Experts of a small language model: 37.6M parameters.
Below are experts of layer 3 (counted from 0) of a mixture-of-experts language model. Rows are named router (the router's row for the expert) and show model dimensions 0-191. Each number is 200 + 20 x the weight over its row's rms, rounded and kept within 0 to 999.
After each expert's rows: a language model's description of what the expert responds to. This comes from a sample of Wikipedia text that the model never trained on.

# expert 23
router,200,149,224,226,217,239,221,224,159,202,210,235,201,200,195,194,206,168,183,191,217,231,214,224,230,238,197,189,208,234,187,194,219,206,163,196,188,225,177,218,192,221,225,238,208,195,180,206,171,174,167,188,208,184,211,190,190,241,204,191,183,175,197,203,196,241,219,203,245,237,187,182,175,201,185,238,209,181,177,204,206,187,203,209,159,163,200,200,212,203,210,223,188,211,219,199,165,190,175,171,183,190,189,201,187,173,203,179,233,192,209,193,182,211,224,213,215,200,185,224,207,200,208,200,198,175,216,164,188,172,195,190,207,164,235,187,210,219,197,221,210,197,180,188,173,197,198,230,181,208,174,213,165,235,189,180,227,223,206,190,194,195,225,234,172,176,186,205,178,209,226,190,201,202,183,190,207,174,180,180,204,190,191,174,228,188,190,189,188,212,226,202
It responds to: Sports competition terms

# expert 45
router,195,178,232,228,254,216,185,239,189,212,211,222,203,237,211,185,205,203,208,203,230,207,209,198,217,217,172,194,222,204,179,216,204,211,167,177,211,202,183,228,196,201,210,197,192,155,183,220,201,177,158,171,194,189,192,178,188,221,162,192,208,210,198,206,171,239,203,225,229,210,160,215,187,185,177,200,220,142,198,209,209,190,194,228,186,174,222,205,212,217,226,206,188,177,186,220,178,162,177,169,210,169,190,183,174,187,214,199,246,176,252,198,168,217,201,194,204,222,203,224,210,189,197,185,191,182,235,190,182,185,222,174,212,177,216,200,204,212,177,242,226,186,223,182,176,195,191,208,199,199,181,230,186,207,209,202,215,207,212,187,195,209,199,226,185,201,187,188,208,230,213,199,177,194,178,191,178,233,187,181,203,168,197,201,200,156,202,190,180,175,209,188
It responds to: Paragraph breaks, code letters

# expert 19
router,191,168,234,206,194,231,218,212,147,214,219,234,217,248,208,186,188,193,230,189,208,224,210,218,223,211,169,181,220,242,203,222,225,202,203,183,201,199,214,196,194,207,243,213,212,142,188,209,192,169,177,187,199,192,217,189,200,189,186,204,168,182,196,194,180,237,209,204,238,239,176,177,204,182,194,205,214,163,214,233,214,165,214,193,188,156,240,207,209,211,191,220,184,208,206,204,185,185,178,200,212,196,186,173,179,176,218,202,223,197,199,179,206,197,221,201,194,205,199,213,199,181,174,223,179,180,213,159,194,178,211,188,213,163,213,192,201,213,182,227,236,185,180,199,183,229,193,229,187,212,184,223,199,216,191,209,210,217,218,176,205,180,231,224,182,206,192,210,178,209,221,191,189,191,188,188,183,173,167,187,206,195,179,152,220,170,217,186,183,188,221,175
It responds to: Capitalized name words

# expert 42
router,180,191,231,240,216,203,205,225,192,223,202,211,203,195,219,176,178,169,190,182,195,215,227,217,219,225,194,193,223,201,193,190,218,203,190,186,187,203,197,206,151,210,214,211,236,192,189,196,193,204,167,198,208,186,236,191,167,232,168,162,189,187,184,184,191,235,225,214,214,230,184,205,172,171,194,232,213,189,196,220,207,188,225,223,184,178,238,220,224,220,227,219,204,211,180,231,187,181,193,194,204,198,187,199,192,166,208,166,221,189,236,176,189,199,235,230,214,234,170,208,227,165,178,183,161,175,210,177,191,206,220,178,218,185,220,152,222,213,183,226,208,175,206,186,197,213,193,209,185,213,205,220,179,244,202,171,200,216,223,189,212,210,216,209,191,199,197,219,200,215,217,163,204,169,182,187,203,182,179,180,183,187,205,196,220,195,171,157,188,172,221,204
It responds to: Participles and adverbs

# expert 22
router,169,181,218,209,229,198,216,215,199,221,205,216,226,203,216,212,202,178,215,177,214,227,225,238,249,228,175,191,218,208,184,171,219,208,192,201,189,211,180,209,149,193,233,213,206,195,187,205,182,199,167,201,207,171,191,181,213,198,183,198,200,166,196,188,172,221,190,215,206,229,180,199,187,193,164,206,210,162,189,208,217,169,232,230,203,182,209,219,225,231,214,228,184,185,196,208,191,176,202,176,194,177,175,195,180,171,202,195,218,184,209,202,200,188,211,203,250,217,190,230,200,177,204,197,217,179,214,207,163,191,212,163,239,152,221,193,215,198,201,191,187,179,212,175,186,217,207,201,180,215,155,226,191,223,186,217,228,200,203,192,173,198,209,232,194,166,208,237,201,216,206,194,180,167,188,169,156,228,174,218,211,179,172,215,214,186,170,189,185,185,215,195
It responds to: Slavic and foreign names

# expert 40
router,171,171,207,220,228,222,197,222,191,229,215,204,201,199,223,195,197,174,190,174,202,208,237,230,221,209,198,186,213,198,189,209,198,242,192,167,213,198,183,199,192,186,215,217,202,202,176,204,172,205,199,199,219,185,222,201,160,227,179,196,197,200,207,184,185,208,221,195,224,208,183,187,174,194,163,216,227,152,185,212,231,177,226,218,190,186,212,212,225,189,226,235,199,173,186,193,182,155,174,191,192,180,204,175,182,183,204,196,216,201,212,197,169,213,205,189,231,217,206,208,250,184,193,215,205,151,234,195,151,188,208,188,248,178,223,184,221,201,205,212,210,181,206,153,185,215,185,213,198,221,148,208,203,208,192,221,239,201,195,176,205,202,209,203,183,200,197,253,185,220,183,179,177,188,178,173,193,220,171,201,233,170,177,206,203,180,184,196,191,179,210,206
It responds to: Capitalized name beginnings

# expert 31
router,203,173,207,239,243,210,216,199,183,223,204,212,219,236,198,189,176,194,204,182,219,191,224,207,226,214,188,177,221,218,184,196,217,229,182,163,214,217,184,207,187,202,222,213,205,164,193,217,196,195,171,180,199,163,216,196,187,214,199,173,182,178,185,199,172,247,199,219,233,206,167,199,188,204,165,220,223,139,205,217,226,191,225,227,181,193,233,222,228,206,210,231,190,198,210,239,180,168,194,196,219,174,173,175,189,190,201,177,220,171,215,194,160,235,207,207,213,230,203,231,224,193,178,185,191,194,220,206,164,180,217,183,198,170,200,185,220,210,185,202,202,184,206,186,180,215,217,225,181,227,181,207,204,197,192,205,226,211,238,178,205,212,192,234,193,181,198,202,184,228,207,179,180,195,172,176,172,213,173,172,218,172,194,183,225,195,185,195,191,186,212,184
It responds to: Capital letter after delimiters

# expert 34
router,196,172,206,232,206,205,196,242,181,234,217,206,210,215,216,205,188,210,210,183,219,202,239,204,206,201,184,185,216,217,170,207,201,206,193,182,224,210,188,208,173,205,203,212,208,192,204,227,187,199,172,173,212,164,220,180,200,224,196,179,191,183,175,208,192,229,203,200,222,214,169,166,180,192,167,211,202,191,204,220,204,188,216,241,183,158,237,216,219,226,216,220,170,193,212,211,204,145,181,168,202,175,198,183,207,153,211,186,204,177,228,180,190,238,219,202,225,229,201,226,235,171,192,203,179,184,227,214,161,180,208,162,215,179,209,194,204,214,183,205,239,176,209,174,168,224,205,220,183,211,150,210,191,219,200,207,241,206,207,205,215,217,225,221,170,181,195,200,175,188,212,198,164,189,192,181,192,193,187,202,206,180,164,196,221,189,187,169,178,183,194,193
It responds to: Digits in numbers

# expert 39
router,191,182,200,228,220,214,213,232,168,234,201,195,203,206,217,174,183,194,179,180,201,228,249,200,216,187,174,190,210,214,190,208,196,211,182,198,189,231,197,189,162,203,210,201,212,189,192,216,185,178,143,182,220,162,207,177,186,212,190,195,162,205,193,204,189,215,219,226,245,223,186,185,177,207,196,185,207,172,202,226,213,189,189,213,194,158,212,207,224,193,239,208,171,194,209,186,194,175,159,165,222,185,184,206,173,186,167,185,238,173,218,188,201,205,206,196,228,219,228,225,212,191,189,150,196,188,232,192,186,206,213,173,240,174,210,171,225,206,155,202,202,174,212,173,174,219,208,207,203,223,166,225,202,223,206,199,223,193,200,185,206,214,207,216,179,173,193,237,192,203,203,190,181,151,195,180,186,204,200,196,202,192,180,188,219,173,173,188,188,194,196,215
It responds to: Sports table codes

# expert 60
router,169,185,209,199,218,220,215,236,177,214,204,219,220,225,217,193,183,220,202,189,201,218,225,212,220,248,175,166,215,245,200,185,196,221,198,180,209,207,175,192,181,206,214,207,226,184,193,228,182,193,192,189,200,182,189,201,176,223,179,178,161,206,185,174,203,226,221,209,235,219,163,191,177,176,186,211,211,165,196,206,194,177,238,230,214,173,205,212,249,222,229,195,189,216,176,198,213,204,190,178,225,176,189,209,200,164,170,176,216,197,195,185,166,202,221,198,239,219,205,234,207,184,180,171,187,191,215,155,191,199,205,173,216,189,201,175,201,235,188,210,211,189,205,174,178,204,206,192,153,213,193,244,187,209,184,199,222,227,209,167,211,207,195,209,191,188,179,225,177,231,231,185,164,180,179,187,202,195,199,190,202,185,195,205,201,176,167,206,167,188,213,189
It responds to: Biography: arts and family

# expert 9
router,201,198,226,215,247,198,200,235,196,203,205,207,224,222,226,192,203,166,206,196,231,215,246,213,205,201,179,194,228,197,196,193,208,226,172,186,200,205,177,196,148,204,236,225,186,177,183,201,172,197,181,188,227,161,194,177,196,211,179,174,181,188,186,179,174,236,219,210,207,231,176,177,209,175,158,230,215,195,187,215,231,180,227,223,184,189,197,209,210,222,220,235,186,175,187,191,190,165,183,162,204,190,187,203,203,156,178,188,223,181,211,191,199,199,192,209,235,217,191,219,235,179,193,197,216,188,226,202,185,194,202,160,225,155,207,197,204,214,177,222,207,189,224,201,199,215,220,211,192,208,164,225,199,242,179,192,239,222,219,187,191,195,204,211,185,192,188,239,178,211,179,171,184,174,199,178,175,223,172,191,221,198,202,185,200,205,187,208,185,198,207,213
It responds to: Foreign name fragments

# expert 35
router,181,179,203,228,243,184,188,242,190,214,217,198,220,229,223,207,197,194,186,191,202,213,233,233,208,201,182,195,218,217,172,189,198,205,192,200,191,210,207,204,178,203,199,221,210,171,205,208,194,199,169,197,203,182,192,174,183,199,183,199,200,200,181,200,161,218,222,207,261,220,175,176,167,197,175,182,194,159,195,219,211,187,213,235,199,157,245,204,222,204,205,237,176,185,193,207,187,166,177,163,180,178,204,172,170,174,178,200,241,151,215,196,179,206,213,186,207,226,202,219,225,154,189,185,154,182,264,192,199,191,217,187,217,173,212,198,199,216,193,208,194,170,220,199,178,220,173,207,205,208,151,222,195,213,221,197,210,217,187,193,200,207,229,215,193,189,201,212,215,198,204,184,165,186,202,187,185,198,203,201,208,191,180,208,225,180,195,203,168,200,197,189
It responds to: Digits in codes, dates

# expert 61
router,192,184,222,206,240,202,194,226,180,229,213,214,205,222,212,194,198,180,188,197,209,207,229,220,227,215,175,184,223,200,208,177,209,225,174,178,200,191,204,194,173,196,224,205,228,163,185,233,169,197,197,194,218,195,223,189,151,227,168,193,196,185,205,200,179,220,239,224,211,209,169,190,169,199,169,210,225,180,181,179,211,168,214,232,173,189,211,222,227,217,221,211,186,208,195,187,188,196,194,181,204,200,168,210,186,172,218,219,210,187,210,194,166,189,189,213,249,208,196,220,232,163,157,198,203,150,217,196,171,177,214,169,221,179,201,185,204,204,178,198,214,183,205,197,177,208,193,215,191,216,157,226,204,216,187,191,211,213,212,184,176,210,186,230,171,211,188,253,175,228,200,194,177,190,179,183,186,180,166,218,202,180,179,197,219,205,175,184,177,184,225,189
It responds to: Personal name pieces

# expert 55
router,193,186,229,225,235,228,189,212,183,220,217,211,208,237,204,187,192,203,203,188,205,196,207,242,187,225,214,172,208,184,192,159,219,213,183,197,212,196,190,200,171,197,223,223,219,166,179,228,169,196,203,190,215,209,234,186,202,200,186,187,171,187,204,204,166,237,223,199,227,215,176,200,184,198,173,211,212,178,166,193,208,190,225,209,193,175,220,210,216,205,204,236,208,238,177,218,160,165,205,159,230,190,186,176,197,159,230,183,211,211,210,191,182,212,228,197,192,219,196,210,208,171,196,199,210,168,229,178,195,183,212,201,201,165,191,188,213,236,218,206,214,167,183,180,210,208,212,216,188,210,196,213,208,214,182,207,210,200,212,187,165,221,213,220,157,197,201,218,170,237,196,219,168,185,188,150,172,195,175,193,219,209,160,160,207,194,179,211,179,197,220,174
It responds to: Mid-word syllables

# expert 6
router,195,179,223,201,220,232,203,220,194,204,214,210,203,221,211,198,210,187,167,192,207,222,204,222,201,250,188,169,240,243,189,172,227,223,190,182,212,205,188,199,181,197,210,214,237,191,207,201,180,178,178,201,202,196,230,172,195,208,194,188,184,189,199,190,197,234,216,172,239,227,172,178,179,205,194,240,218,207,191,199,208,188,234,204,193,200,208,202,219,226,225,222,180,197,161,232,184,183,195,184,202,191,188,170,199,157,232,160,213,187,244,196,182,198,255,208,192,220,154,198,207,197,192,190,179,174,209,183,189,172,216,180,203,178,206,171,215,204,170,225,229,202,218,192,202,207,243,205,182,201,196,200,174,200,210,192,205,215,196,191,170,225,205,220,199,198,172,225,184,199,208,200,200,167,188,181,168,192,177,175,208,177,175,191,216,194,148,179,162,197,212,180
It responds to: Abstract noun/verb stems

# expert 62
router,179,203,201,233,219,209,218,237,181,239,215,194,207,228,218,204,186,208,184,198,184,220,235,212,226,209,180,176,221,215,180,207,194,203,173,190,193,249,188,187,176,199,211,210,209,178,194,224,196,182,159,180,223,158,205,170,183,211,182,178,200,226,184,200,179,202,231,243,233,219,185,155,186,171,183,187,207,171,184,226,222,201,192,224,177,175,222,215,220,197,219,204,186,202,188,213,191,174,186,165,198,169,196,175,197,189,172,185,218,165,238,189,191,238,207,198,219,211,201,236,225,176,198,151,197,177,241,198,181,195,200,178,217,188,199,192,221,210,159,213,190,174,204,173,184,204,210,209,222,193,157,221,203,199,209,222,225,201,212,203,197,206,211,226,160,169,191,216,203,212,201,176,191,183,201,195,195,202,203,198,229,194,174,194,211,175,184,180,180,173,195,196
It responds to: Lists, coordinates, chemistry separators

# expert 27
router,201,199,224,216,217,194,196,215,179,220,190,210,215,221,224,194,195,203,168,198,226,223,235,238,214,197,188,193,229,207,188,220,243,217,190,203,221,224,187,209,166,235,202,207,190,184,183,219,174,180,171,197,206,209,204,186,200,195,186,190,209,216,175,199,206,228,211,217,215,199,160,194,182,185,182,200,218,180,206,207,188,181,188,210,184,163,220,215,226,243,192,208,188,185,193,193,182,184,192,153,206,160,192,195,167,178,177,177,235,183,230,185,168,217,218,210,215,223,186,264,207,184,191,177,211,180,231,191,189,194,229,171,200,171,244,187,207,195,183,200,202,180,222,182,157,216,230,234,183,210,186,225,198,205,183,183,235,201,205,193,192,220,215,206,177,206,184,194,205,220,220,200,166,200,186,182,201,207,198,170,211,150,180,200,210,177,186,168,176,180,231,186
It responds to: Sentence and heading ends

# expert 32
router,191,173,213,251,204,202,218,233,189,203,210,234,210,205,211,182,194,159,221,188,203,216,233,215,205,233,196,183,198,243,170,196,192,213,170,189,195,216,185,214,171,215,227,227,202,203,183,212,202,215,159,178,212,192,222,191,179,205,200,186,156,197,183,204,199,224,220,197,226,224,190,179,170,186,194,204,189,176,183,215,205,186,221,234,197,159,197,208,201,198,226,221,187,211,219,201,191,173,159,175,189,185,178,197,204,187,205,175,230,186,233,156,193,192,215,201,210,202,195,244,200,167,208,197,174,171,215,164,198,187,220,182,211,182,236,177,212,187,194,219,199,198,201,192,174,200,198,212,173,207,160,228,162,231,198,202,232,240,209,174,167,230,233,219,191,199,196,203,190,220,208,173,194,192,186,199,211,185,172,174,207,189,196,192,224,195,182,195,164,181,228,219
It responds to: Career-biography verbs

# expert 18
router,191,191,191,220,209,220,212,224,169,241,231,201,214,219,236,209,170,200,177,190,205,222,246,216,226,209,186,190,217,228,176,201,220,196,174,180,191,226,190,195,172,220,199,208,223,174,171,208,191,166,173,179,207,176,194,183,196,219,191,197,195,217,165,228,181,210,237,239,230,217,178,198,198,178,190,201,203,167,179,211,215,198,194,224,172,184,206,221,213,206,204,204,176,205,182,203,186,159,191,181,220,175,196,166,170,191,151,188,231,165,245,183,185,233,213,206,214,215,209,258,216,189,175,180,184,175,241,185,174,202,205,186,224,182,209,184,227,200,192,226,192,183,191,155,191,227,196,217,201,233,183,221,206,209,199,200,224,217,210,193,197,221,203,216,165,169,201,217,198,200,207,175,180,184,188,194,200,177,196,197,206,182,192,192,204,180,179,186,186,188,207,197
It responds to: Clause-ending punctuation, conjunctions

# expert 43
router,190,146,214,214,212,226,219,221,176,213,205,218,214,205,220,217,197,176,208,187,221,227,218,231,225,237,203,172,202,225,191,193,199,223,165,199,198,228,171,237,205,229,225,221,214,202,176,214,197,186,151,186,226,189,230,192,167,206,197,207,180,164,196,216,198,232,208,205,220,224,202,176,178,198,180,213,195,164,171,199,201,182,201,239,177,158,196,203,210,203,230,214,191,207,224,208,176,168,174,185,178,196,176,183,190,165,187,193,232,186,204,187,158,198,224,209,193,200,194,224,212,176,198,196,203,198,215,162,192,173,208,185,199,180,232,190,213,194,201,219,212,189,183,182,186,208,197,204,189,219,162,219,179,233,183,199,231,230,208,193,166,211,217,229,158,194,198,190,195,218,205,179,202,194,189,202,210,198,182,162,218,189,175,185,241,175,195,199,174,203,238,196
It responds to: Sports team vocabulary

# expert 36
router,172,179,219,192,198,235,231,222,199,210,225,205,216,215,205,187,190,194,188,201,223,226,205,208,240,227,199,180,234,208,179,171,214,232,180,199,217,214,191,196,179,227,217,229,228,179,180,209,185,178,177,217,206,176,199,190,179,211,166,176,187,215,198,198,170,215,229,213,206,234,178,207,194,179,198,233,223,192,187,220,209,163,213,226,185,182,224,217,203,253,227,213,174,204,173,212,183,189,196,186,230,183,193,183,196,186,201,160,224,184,193,183,171,210,238,198,218,219,180,237,214,177,188,174,170,178,221,172,172,191,233,184,217,161,223,178,201,231,193,216,234,176,198,190,188,203,204,209,182,211,200,215,191,246,187,195,223,228,209,195,192,195,215,223,179,187,187,216,197,212,234,177,178,180,182,177,183,202,192,165,195,172,191,185,210,181,179,178,175,182,210,192
It responds to: Common concrete nouns

# expert 41
router,181,197,230,231,211,218,210,222,195,207,210,199,246,212,229,190,195,175,220,178,209,206,217,201,218,209,199,208,212,222,183,207,225,192,185,183,230,196,201,225,163,214,211,196,216,178,186,199,178,208,184,172,223,198,211,185,170,183,189,184,156,182,167,213,195,234,200,225,210,205,182,163,167,170,181,222,235,172,175,219,206,174,215,198,192,185,231,217,215,229,235,248,206,201,204,220,194,165,170,197,224,180,186,175,187,179,189,181,207,189,232,180,175,239,212,210,209,229,169,231,201,158,202,197,182,174,209,192,196,180,219,172,220,179,214,180,210,233,188,218,204,189,197,188,192,218,231,219,192,224,165,224,169,213,216,177,209,185,208,194,194,225,228,215,201,194,173,233,198,221,210,190,213,179,200,207,201,180,184,166,188,187,201,197,215,188,189,164,181,182,235,205
It responds to: Sentence-opening prepositions

# expert 33
router,179,185,211,215,235,207,226,218,181,233,215,201,200,229,218,196,188,166,200,190,245,213,229,199,223,227,167,161,199,234,190,157,206,213,174,177,236,199,174,203,201,210,195,221,200,202,156,232,203,175,198,181,225,186,209,194,191,217,189,182,188,180,205,183,195,186,224,212,256,219,180,176,202,190,194,210,221,201,188,244,203,198,238,203,172,159,222,229,230,201,210,208,196,191,186,223,183,141,175,194,225,176,193,194,184,193,207,165,220,197,195,188,187,193,234,200,215,205,185,206,209,200,189,185,213,177,217,194,157,199,191,161,201,188,215,203,202,211,178,206,232,186,208,181,186,217,203,242,198,221,185,207,190,213,184,199,224,206,230,189,181,204,205,217,203,183,182,196,188,194,196,170,174,191,172,207,189,229,164,190,206,195,165,186,197,186,183,173,201,166,225,197
It responds to: Word-initial lowercase pieces

# expert 56
router,172,202,223,233,207,232,201,240,198,211,204,195,192,234,217,187,206,219,193,189,188,203,250,212,238,203,205,159,223,232,164,204,190,200,162,189,180,233,185,206,191,190,219,219,199,188,168,193,186,179,193,159,197,199,209,186,176,203,185,207,178,197,176,209,177,213,226,197,235,210,186,176,192,184,181,215,204,144,178,213,213,185,206,220,168,158,221,210,204,201,214,212,182,192,199,207,177,186,186,192,199,181,202,196,155,188,187,172,257,182,215,198,173,212,225,189,242,212,210,239,215,181,214,209,194,190,225,207,173,184,217,173,219,166,198,176,193,207,202,225,187,182,210,186,178,217,205,227,210,209,161,208,197,210,208,217,199,218,228,191,225,209,220,223,193,157,178,247,212,179,197,201,179,199,199,187,181,194,197,200,196,193,172,201,214,200,198,163,167,213,204,194
It responds to: Results-table cells

# expert 59
router,197,171,244,217,227,222,232,203,173,195,206,209,208,219,196,209,193,180,218,185,190,209,211,227,219,212,195,173,218,216,205,200,207,201,184,174,201,214,170,204,173,184,226,230,190,184,207,221,182,199,171,196,185,192,241,180,197,224,175,191,191,175,208,217,164,218,211,223,243,228,158,169,201,194,164,201,218,202,199,214,197,214,198,213,183,163,206,209,215,186,208,231,194,205,191,230,167,180,209,159,200,181,174,202,172,169,174,196,227,175,185,186,161,192,203,202,240,197,207,238,207,195,177,209,211,170,222,202,187,171,203,191,216,161,216,191,219,195,170,210,199,183,202,191,189,240,200,187,180,186,195,218,208,236,201,216,213,220,217,190,189,212,205,229,193,177,189,234,174,228,188,188,179,219,199,167,167,201,164,232,209,181,177,188,198,176,182,184,188,213,242,178
It responds to: Mid-word foreign name pieces

# expert 37
router,198,164,199,250,230,219,214,206,183,227,196,213,216,242,199,202,174,182,213,189,215,208,221,207,229,224,182,173,220,204,189,195,221,223,179,163,225,208,167,209,203,207,235,203,204,180,174,199,191,180,187,172,187,164,215,192,193,205,198,187,174,186,193,199,186,242,195,225,228,222,179,192,181,206,184,223,214,159,200,209,231,189,214,241,178,189,229,226,232,202,202,220,195,184,213,215,174,151,187,181,202,177,193,165,187,190,186,185,227,163,223,172,164,223,211,218,202,233,211,225,207,196,166,187,204,205,217,200,160,188,205,166,201,161,199,202,211,202,185,201,207,187,198,176,180,221,216,215,180,214,185,209,209,194,189,206,232,203,225,195,198,211,205,237,189,180,185,214,165,225,223,185,175,204,181,205,181,217,175,175,208,180,176,175,221,179,182,192,186,179,207,186
It responds to: Spaced initial capitals

# expert 12
router,180,183,206,227,248,230,204,185,177,221,233,215,217,236,211,182,196,199,205,201,215,205,192,203,218,242,185,175,225,238,163,172,201,205,199,193,200,228,183,205,203,204,217,228,215,183,188,237,188,202,214,175,227,199,197,193,189,214,191,179,197,186,199,208,183,225,218,192,256,237,181,175,184,187,179,217,202,191,169,200,203,187,240,196,197,172,229,203,249,198,204,218,179,200,169,206,203,187,199,172,227,166,178,165,193,160,196,166,206,180,195,208,191,207,219,202,212,211,195,203,215,186,160,199,213,188,221,133,203,193,198,177,204,193,189,178,218,210,201,226,240,195,204,176,178,221,214,201,193,196,201,209,165,225,195,198,229,204,224,184,181,207,196,225,185,202,203,205,181,229,235,173,183,189,194,184,189,194,201,169,217,178,178,188,222,182,170,174,178,196,204,188
It responds to: Latinate word-initial pieces

# expert 8
router,193,188,203,228,214,227,182,236,187,221,235,187,227,228,213,179,191,207,177,183,209,222,245,208,232,194,195,189,220,202,196,206,200,203,171,184,210,223,210,212,176,197,210,215,197,199,170,220,179,214,166,179,226,161,213,167,189,208,185,174,196,211,177,213,172,207,228,215,229,217,176,189,189,190,190,207,212,174,188,248,197,193,192,229,182,184,216,214,213,205,211,195,163,188,182,224,177,159,168,173,215,178,201,172,171,193,174,173,240,186,218,184,186,207,224,187,206,210,205,236,207,172,179,162,193,180,234,206,173,184,208,175,207,182,200,198,213,208,188,205,193,177,222,173,174,214,205,223,221,218,144,223,201,221,177,171,220,205,214,179,209,209,229,210,189,163,199,230,211,200,191,198,178,170,208,192,193,201,202,187,198,210,191,186,214,185,203,145,189,184,220,214
It responds to: Sentence-final periods, headers

# expert 47
router,183,173,209,217,221,218,203,246,196,226,207,196,202,217,213,202,169,214,196,184,216,214,238,216,232,215,190,177,226,209,194,213,230,187,186,215,187,216,193,194,191,212,211,218,201,193,190,207,191,184,177,185,199,155,201,152,194,234,168,183,200,211,186,191,178,211,235,221,217,228,190,182,168,195,182,191,198,166,175,226,190,202,209,228,166,160,242,206,212,234,222,189,159,193,179,218,193,181,183,161,208,163,198,187,194,168,168,185,237,186,229,171,175,218,213,197,224,219,196,229,228,179,197,194,191,181,244,187,179,182,201,169,232,153,208,179,188,240,205,203,213,185,194,203,184,219,197,211,207,211,192,224,194,205,199,199,202,216,207,203,197,188,191,226,191,171,174,210,216,206,223,209,156,183,209,190,198,209,193,165,195,180,190,202,210,161,201,174,196,197,194,208
It responds to: Units and science nouns

# expert 49
router,193,193,217,250,242,213,192,215,205,205,208,213,208,234,195,180,200,174,221,202,206,230,223,219,228,233,171,173,231,211,188,179,203,209,174,184,209,212,198,218,173,187,224,218,201,177,155,251,206,184,203,173,217,191,223,198,210,217,204,202,200,197,186,202,188,199,206,203,232,235,169,169,190,199,205,229,216,184,182,228,190,203,233,212,184,191,231,207,227,184,199,214,193,225,197,227,185,153,175,187,223,187,199,166,185,195,208,197,230,199,192,184,193,199,223,180,219,206,162,203,215,163,196,198,183,169,209,147,203,187,219,174,208,191,186,207,223,229,163,214,241,192,195,204,174,216,205,196,158,207,193,227,196,207,196,200,203,229,231,196,166,179,213,222,186,175,171,201,197,196,230,194,189,198,189,194,190,197,164,173,203,190,160,195,187,189,194,191,203,178,229,172
It responds to: Lowercase word prefixes

# expert 50
router,173,198,248,214,234,232,198,225,167,223,214,205,206,202,205,201,206,199,199,187,214,218,185,225,222,214,225,199,243,204,190,178,229,237,193,193,215,189,185,216,177,210,224,203,182,172,210,226,166,195,185,176,206,179,196,174,187,231,153,185,189,200,188,192,170,205,231,220,222,205,165,191,176,215,176,220,197,176,178,208,218,159,215,215,188,181,214,205,209,215,233,207,214,196,170,224,195,201,194,173,212,185,169,190,192,155,192,178,225,180,227,185,170,206,205,206,220,237,185,259,200,191,191,192,225,166,233,211,161,182,221,179,220,165,198,193,214,200,181,197,205,186,184,172,184,204,197,203,199,214,179,206,195,225,195,210,226,211,218,204,183,201,229,204,169,180,183,243,200,211,194,187,185,209,195,197,209,198,211,209,206,157,177,189,216,181,175,182,178,183,212,174
It responds to: Surname inner pieces

# expert 52
router,171,183,232,223,219,225,243,209,171,201,191,210,212,242,196,185,192,180,201,216,239,214,232,212,220,224,183,154,224,202,190,178,225,216,213,197,220,197,162,215,203,215,206,225,195,169,168,257,175,186,197,170,214,214,214,189,194,212,194,183,208,197,193,191,197,196,194,210,227,240,154,190,199,191,175,213,213,205,188,214,189,194,217,183,177,180,231,211,239,205,198,220,181,194,200,194,185,169,175,196,214,207,194,174,179,183,197,193,230,176,180,169,192,230,203,213,232,216,184,223,224,198,183,187,201,191,210,199,185,179,223,179,204,189,227,196,216,238,188,196,225,195,171,175,194,257,219,205,190,200,190,181,195,203,182,204,226,206,221,176,177,206,221,216,195,184,182,208,172,197,183,192,163,192,189,186,180,220,190,176,222,196,172,177,206,176,158,187,177,178,228,201
It responds to: Lowercase word starts

# expert 25
router,196,200,213,197,238,211,218,225,198,220,218,231,220,238,213,178,196,204,180,187,230,206,214,196,207,221,181,160,211,220,167,168,238,204,164,175,219,199,170,197,199,212,192,196,190,187,160,223,204,193,175,172,238,194,207,186,206,226,185,189,182,165,210,173,171,192,203,220,216,218,191,193,214,173,196,233,228,184,200,211,221,199,236,198,156,191,197,246,221,208,204,220,182,205,198,211,203,135,181,184,227,189,195,188,168,203,206,180,224,194,197,172,192,207,205,197,218,199,207,241,196,184,189,189,211,164,215,171,184,191,211,143,199,184,205,178,206,192,206,234,224,189,220,168,185,227,196,226,193,224,190,229,206,216,216,210,212,210,223,210,205,226,200,201,186,196,202,179,183,212,198,180,181,186,168,178,192,203,160,203,233,196,185,203,203,182,194,175,174,183,229,192
It responds to: Conjunctions and word starts